python train.py --n_layer=10 --d_model=384 --n_experts=24 --experts_per_token=2 --d_expert=256 --d_shared_expert=0 --activation="swiglu" --moe_layers=[1, 3, 5, 7, 9] --router_score="sigmoid" --normalize_top_k=false --routed_scale=1.0 --balance_loss=0.00442 --balance_bias=false --init_std_router=0.00728 --lr_router=0.00153 --n_head=6 --n_kv_head=1 --head_dim=64 --vocab_size=25616 --norm="rmsnorm" --norm_place="pre" --norm_eps=1e-06 --positions="rope" --rope_base=10000.0 --rope_fraction=1.0 --qk_norm=true --attn_scale=0.138 --tie_embeddings=true --parallel_block=false --extras=["capped logits"] --init="uniform" --init_std_qkv=0.03 --init_std_o=0.00672 --init_std_up=0.03 --init_std_down=0.00411 --optimizer="muon" --lr=0.00657 --lr_mult_o=2.0 --lr_mult_up=0.686 --lr_mult_down=1.5 --beta1=0.9 --lr_head=0.00957 --grad_clip=2.0 --warmup_steps=50 --schedule="cos" --final_lr_fraction=0.0 --batch_tokens=65536 --seq_len=1024 --doc_mask=true --train_tokens=413400000 --steps=6308 --dataset="wikipedia_en"
Below are experts of layer 3 (counted from 0) of a mixture-of-experts language model. Rows are named router (the router's row for the expert), gate (a neuron's input weights, with its number), up (a neuron's input weights, with its number) and show model dimensions 256-383. Each number is 128 + 32 x the weight over its row's rms, rounded and kept within 0 to 255. Numbers have three digits each.
Before each expert's rows: a language model's description of what the expert responds to. This comes from a sample of Wikipedia text that the model never trained on.

# expert 5
Description: Fragments early in capitalized words or names (T-al-iban, Go-al-keepers), plus short labels after parentheses or quotes such as See, born, aged, Note.
router:121147151127161178123093062078152166102120160123121144189174150160164144171068167110145080091177133097168160096124144128070148148112103135127076133131095101135117134152151126100109121207178139112157179108112101100136154153118180146128123141162104094117089085071141133164151176058109143094151091176114102134149143122076105107167166159173151157132124130158204130111164125119136110162098
gate1:123074146080136115167168136105121167141189084182164137122097157052155101135134147099084133148153162164127144162129090087141082090116111162110087051091067054127120129144124145060165106100168151113154157161118126106106143124152061114146072082176121176137155106092163101157101110160098139139072108129150217189138145147125162108152153125144144144183130159132162132110175142129115085100197
up1:119095094091118088112110138103133209128138132136246166113107066144132085169165091141150178108180120100112101070078138123172099150154124143103161150129114102179139143121112113094136108081137117154077126112135139161156113116149124133123122116088101148139139128092154115138108189099107103108177129117130127141154237148171063102148169053178138166107138145072078077128165095109100107063138
gate2:101150142102102127154114150134121100135156148125126138095124126171132074059089107127099108159137140134085129154119123141139094131122132120140156105148108098115141069107129165140126189134159141153142136159115113191167093150133101087131157106043119136135166088131068050154174077129087134152164087104198138132178098126205119189066173140122142158081147171177143132108142082179158115144115
up2:150172165103158142122114143111084130166165144116085127116137121078120142182132134185143075139146124113142159090103103096125099174116098143124115139127142136126114149126169116132149136126119139121085157152136064111119144171091077157133132126150125063174157154109128070112166133122136129138173138069054097120087043105023104138133129091132154181143129145106068109117164140098076158181146
gate3:074151129145169160076133092097123108163099141087126135109096133109133172123161175087137204120123101149108137125168130109163117100153113130101161198097182078102185124061169129117120136119100192140150051146172145125189188169126130133100120087104152040143137083090125140158131104147176085073067114113145138080112097188095082124131129154041101090167117122089157096139083084131085100126147
up3:054089114093119124111085128092135141089105120101129115144152135182184085193147192121083115152134138109137154199144091142098149161117110006144062114128134105053125061131106148125149128136148173112162135166132122065174156084125103148203140111122198135164099117110106136204057150139100130151155046094157100140151134168170179149112126109116102149141111125140137175167108147162147095101073
gate4:112086135157166164168134174133139119106128147176219161177091118157113146151090178154076141106144056079143160163161140082040173163131114189164160159103106152114134130143153185101114100151110116135155080077158085109136209095119116103094092105192102110131146131110132173149174148091132126115079155191189151127087069122102196111117081060137115090169125126085167140164180115136109114140095
up4:131129125081129110153150135067104131165119129138115110071164122130178076117100110116160129128108144152131162183102116146097086175078205115140118118140131117097154129100174112129150162065172183134117118145141142138156135197165098095175146174111036095158133093074184106078088053145110125135138120146119104105103095138122144127129117176117132100162147119136084145113141131144122129151186
gate5:107139202156088091099189152122149144153165106123125131181111067155067121183123193162141082142112176160086113130106191194142136156112089171160109133175113138142162158119172122182173088164114157168081121101134107171199196104070135126151103084050170114112124137141145139099107099131151155124107161127127184194101127138126134092104157135130096137104162068118159107121172111139185142133100
up5:163150094112091171085144114118089168157163092161159114153162137158105153094100061081201146134126127127110177167138126082169183151154090112112163125144111154113140045145130132104109071102154117111156151142144088141163151148128229155117080099181112116119118150124126123082123139168146048064107121179160072077091097158149110161129136145197154166115119155128207148138133170160148111125189

# expert 15
Description: Closing pieces of long or foreign words and names, such as -burg, -ity, -ium, -ach, -ung, -ists, often before a comma or parenthesis.
router:122109127119120148139126119082144163126160077162141143169083093161084165048186171075108100132090152117164150145113133171104142094176136146153104065089119111109124139105154145145130125102158152074059150126180089101130157092099185095166109103188175148084189143147149129077164136101130112093140134138188159170205099136144106150152155108107123119148157183115099105093113159187132113063115
gate1:055141157120113137187133132126135136094081162104184163132118100061140213138121158139129048091178139145139141134158101153155137106173115060160101076135112110070098130126135096180174158161146143148098193125073140081152102118085142139184114155126198113139141099080058191159126149186104116060139122100187118130137114193182137150121150158138120134165134192142165159115142103083109103149153
up1:160127139174102187085130134110114124131135096109126106147160129134139179096116132103130122117129044119151132178104158141109151175107111189089090115154083137123122062162146092114142087167141099170091106087085159136138137124096123129168174134150135141163150118119086098116139166168141102148129161095117125161130128072111134150098108147101088140139128133176077112117122094149158225171088
gate2:075144109167124055118088120161190135095113158164140068152146084139153140070167141145070172098100158169192123129152106154102081116094181187109092112078134142129174135196144189126121083120158147162154146145176141117150166098144179123150199080164180135148067111144082150127155094136129187101121163133075107148103147100159096088142113133063132109125147087142125188116125139066072107138172
up2:104124052147128099087116096200147127164129175136150101124103140149100176073184100103120130136163118155170102140120157086136141113161136148136128139152134161094162123203120119153167082150170119084116145159165141123140159120085141188124151116090127125165141173136106082146178128090122110076160075126150161087022116122125119097049148154132102103155090056094119095096100147099094126096122
gate3:109087105124087061106167127102146100197150083079077149124147125145119087159149153168182163142142174141116111141083128139144150112137115170120156169163121134117108122118088132117159080142123157089130108033169128121130197095187119094117126102104121151155103132144136096151151170201110118173186113096139189147137092128165081139117123129110099111163135100090147141140147173187148125098119
up3:119078118121074106105126104099134147094108097125097101088147115096132114146109133174119153152132139108075070108125126107109152098207159152115103162151123126151134151095181073115193103151125137110125172106134149151153158113076146158118101133171106174131159110109131156134161121186084123173099181100068086137157104148178125065176137106163103097157112104093124053121188107131116134135111
gate4:120099122157149086169101084154103207104102111090147102079167115124133175079111159119116130145076176052095163171113113147132119139118092127071168112126140079119145097089154144198086145104130141168136124121116113122169127115144170132098164148107127105105185176182140081153177203158166118121106127104107136116127096104096143118158144088137070178146142132089178120125164133211128152074115
up4:127124164091119136119112123194118143156099151105128172103172148140172148149070120113180121155062138125042065100142135142097059164130075095126085097160131142083080128187156134145078141105124111128160146144133122145132149121092126167153146139156153129046155085169120138136082132131105145084104113156064133161090104124164130145157128105087132195119058149144135143162129048124141097118168
gate5:138116115112061152150086164136158136155167102167138080153098072067140158123115100142105154107112119126088165075094128162119194075177164127147157132070153077084116129140124126088115160086048151128057141055143146121124123165123168094095104120180135178113143107209136114210174094120162135085171187107179117169103109109128119168114136107193152131072122116121060156129119129100100145096163
up5:174136093056144205173184158116151146126181089103103135084140161133118044127107096117167151192103125138131143127129120115121121123143081142150146106148163094157160145141132116112098186069202108136106174077102150168129137088115107109222142122131125131060139157149061104129088090117094118104134126090119113103129154091212120167178185173136084101065087146125123123121168161154143139135142

# expert 11
Description: Inner syllables and prefixes of technical or Latinate words, such as inf-ra-red, int-ra-theater, non, inter, pre, re.
router:143108197147176192103065109107134089116153168098104148179108105139104184111129144106099094110135128154158155076099147115098136106135131102110182139129104122067128116085199103137149130099159163145097063092127123095166151061122207078055146108127186073102232125111122101088195168139112101089101110155146093178159086125168053171095144179168134105117075132135145091097140131070124086113097
gate1:176082122131168129134108160161125144134177152137112120145159146114126151184181136150100050143118108150143114089118092133140073165129149119118099109149146174159108135125144095177132042144173187143099045137065132068099073147118161092137129076131112155103131180189127161158105079114097100156126100149073123226129113146098130129140137097121075129107136173139104104114140124126126138121104
up1:134179125149142129132209097162136094189167126126108143109125141108133158081181126125102169075148120141097145149088137115141075132195113128138158113163131053110167144141167108140114177105086121085115157131144189084161111112077063167090126120095156156100090073153116107127088112076141134138090171179170140178178130106113127142103201165117122159155155160166071106104136094123116140089176
gate2:108130163102102131132163149112096114120162078137141123195143118094176112121131114126138134160114232210076124125125204138114118158138117198124115184179150141159171141120164091109092132147114169129111084102109117068096147165098056138167118129122105106153134162156125132108195154125175137131157168218163134101141140123173083098132125081178122148102045126141153142131145120177114106153162
up2:120154148150149088145087094140177158124126119144134107138125141108176129132111184134147085132212096166130098120153075196098105156107174124185096099100106188217099137144116079146171047174147142145133093130112124128131147153172108140058112124105109174123081110130145135107133123173109095107165108070162082176112125082092166191125073150104119129144114182110122136158154158143164156136086
gate3:169151121136110156100172150147108153175086154183132149126118124186114102089127126067130111051128155140106066111140125119173140146066142090145143114126151111138160083125144119071149136134160117176092084154100144115150107133133181145061069127082131086139124088177055136121095202137099116176143114129140136137134080122118097109146069118148159119140060146128072131160122169101092096109039
up3:071134134157121076110198140139158109094155179135148155161090129128160136070133150118119119160083177097137115074155136154073135091131145123144091164105118137171150071105140142171132204094141139127129120118118138109123126093147139114101160129067123132034133139091090131097158122112147165136208117166124151130114113133094112088143120109135113189129117079070150141103150115080140080115118
gate4:078085148110086122117084155100125169130160116178107102111119138140131139117129159191070109112138121111153180149118095123116198098137166154193174128158093139089124133162135152109159115153144173124094110130135085108153107192158082149141131092104120077144114142133155080135130071122123089166182109115163116161138134152155142108143116129166072110123134124157194120107183073141095138143108
up4:167139120089129135108119136123073118134165175132125152123112103122102101157186114158100069079133148120090159121075132105111113167116117125174150099131153115134111102122097111161192166080112116124173100126118134089116137084109134221078135135190162136127108200133125095111161109196144075136139126147165151123129156086071113110119132160051104107075118130113122142157116133161156138192111
gate5:107146140090174159138145095144152087170109113168101111160100120131091075133120135106133137114099136170110120173168166128165115124161144082155108096077097120123131088136156045204117109139102083179174096179167061178179127106182065135135127112145102125094130102136170160132097196079134193149136128164109123109186130095089137163170128105138116080126066157113099119086199134159137161088131
up5:163136108108114166138149171105170052090186140123100151147108062106138117084140122161133137134081130170097176221163135155179147111124129090193151154128086123084130134154142083088133166093118046121106196171127198181077038111092118126104136080172107147152126067095082100161103167114127138133100099180088217094112171140116180181102176107121087126029127136215181149125133116149149143118166

# expert 13
Description: First capital letter or piece of proper names and places, such as R, H, J, New (York), St, and particles de, du, der.
router:098126125138143145174061156099131198157141109105070105118094111115089124128124166133079085124164119104140122135119107133100094105149098104174129120149113095096126111141197139112128139100109123143119156082140096134146122122085111112202129124159114093107116136143053097140177145114054111137139163127134150160180141117168080124103161184163169123119135139138157080069175164154119116141107
gate1:100128115167154138125110165102159156235148155178105129147087160154152141191162152067124140096124145158116164102191135151111194097082125115153137088141115128118147118166099138069086075115139143152135135204101157178140153099166134129155124112161087139133156093060102202139147094181157235132092098091120118161109141124151076128105144201159172104154091114159151111141178125115195061156117
up1:107151126109144168101113097134072070167068132166108163149129158126148095104126143093094113164116134131127127106129135100144108090078139120085093103138105142090128106165092119059145107156132111062063093092177084126162099081123151191167131158139131094109147126115141145106154101127128122120044150143145128120144120164154148124127066105116155136083114113160106094106092121175144110185169
gate2:085140110115104122133084190123149107138129066200066143153190086087161116150108133130113128096117127086181121136112185082107086151122154109148179143148028081185149130138150144145110155110150182152141152106149090129115213147083139088201117163122105080153128155188091129097143107093169148170103114120144150089158143111149118136123137120142106083149172160115141178095157206153114132141131
up2:168182153188078170106132110117152101107186079133123101123156177113111187095132120095149167036123113195196110097131074149138104121109099142110113095098142113108102166129122133113148077142096118126168142118121101063078126058114119142123150142146142101103132107190132134177119108082096157156068146166106094111122110136190096067122166117110104076143141120141139101152204140126167161108119
gate3:138171162162164124160089067091155139177132083107167146153127097149175119134241127139147157166179085086110108134195038187154126103171107135160095154122050112120120077148147138128152132079071127137153154111100120082148088098112125113164097183100128152135096114170146120106083163115164126121117158060167137138143083129125133117149189140109097155135121074067150131153120094103110165097138
up3:115148104192105204137089083148117113111098040105078142132191080045120171124152095111107105106074109170134115091145105213137148125093126153176151115143169118097218115147131133142128173134139128113192129126037139162112117106088097063152096153140120098140147094136126116155110114082078096087142165093127124130164108166170091181179145116158114148159098169139160117101167090114138101169087
gate4:163152149096156119110134151133117100145203120133158208139100138131085193092138121126131139127158124091085162149130141059139069095091130142073181153173155107161074172097089148104161139160140094235125118141155156137154145172133075129138101135058158149124090143102104103158097076104133117146105093064098103052185090109203152068143118159150138139141129134153168055161101130140126128094112
up4:175128095130138153181109112110094125158112131182087106040169106123190157149129143174169120134133105155112152162117154119151193138141172172090113111124119153122102090155128113115123150106124104098098159099136136171135113119130113148138082119103143106145047184139140139175141177069125128164132105129098170150182132179147131097139148084172150092183162154065184144163105110122130166131097
gate5:142185130091102159133201168131071161148161143076096102149126109092136107135162189126071090142147124184142141161148200168093101089177046109143160143140076178112092146196056092094093132118202107147157092131129096159123141088115122102144084163095048129108055177097088135127105097126130112130174116119113142117146092118045113140173121121118120124089137169130147194126131135150071035161186
up5:145168162094128143116124102165092084107136108112133151120135140187133124076102093141135159199066127162195138075132082108154107166125132114105124116088121100137071120105127071130128085155172156076107125144119170123157091125111127181111147124165140144138159128180136125171143121098156119135099160192105095171142100117138168126137126158128118166102133121166154098098142183103138113086093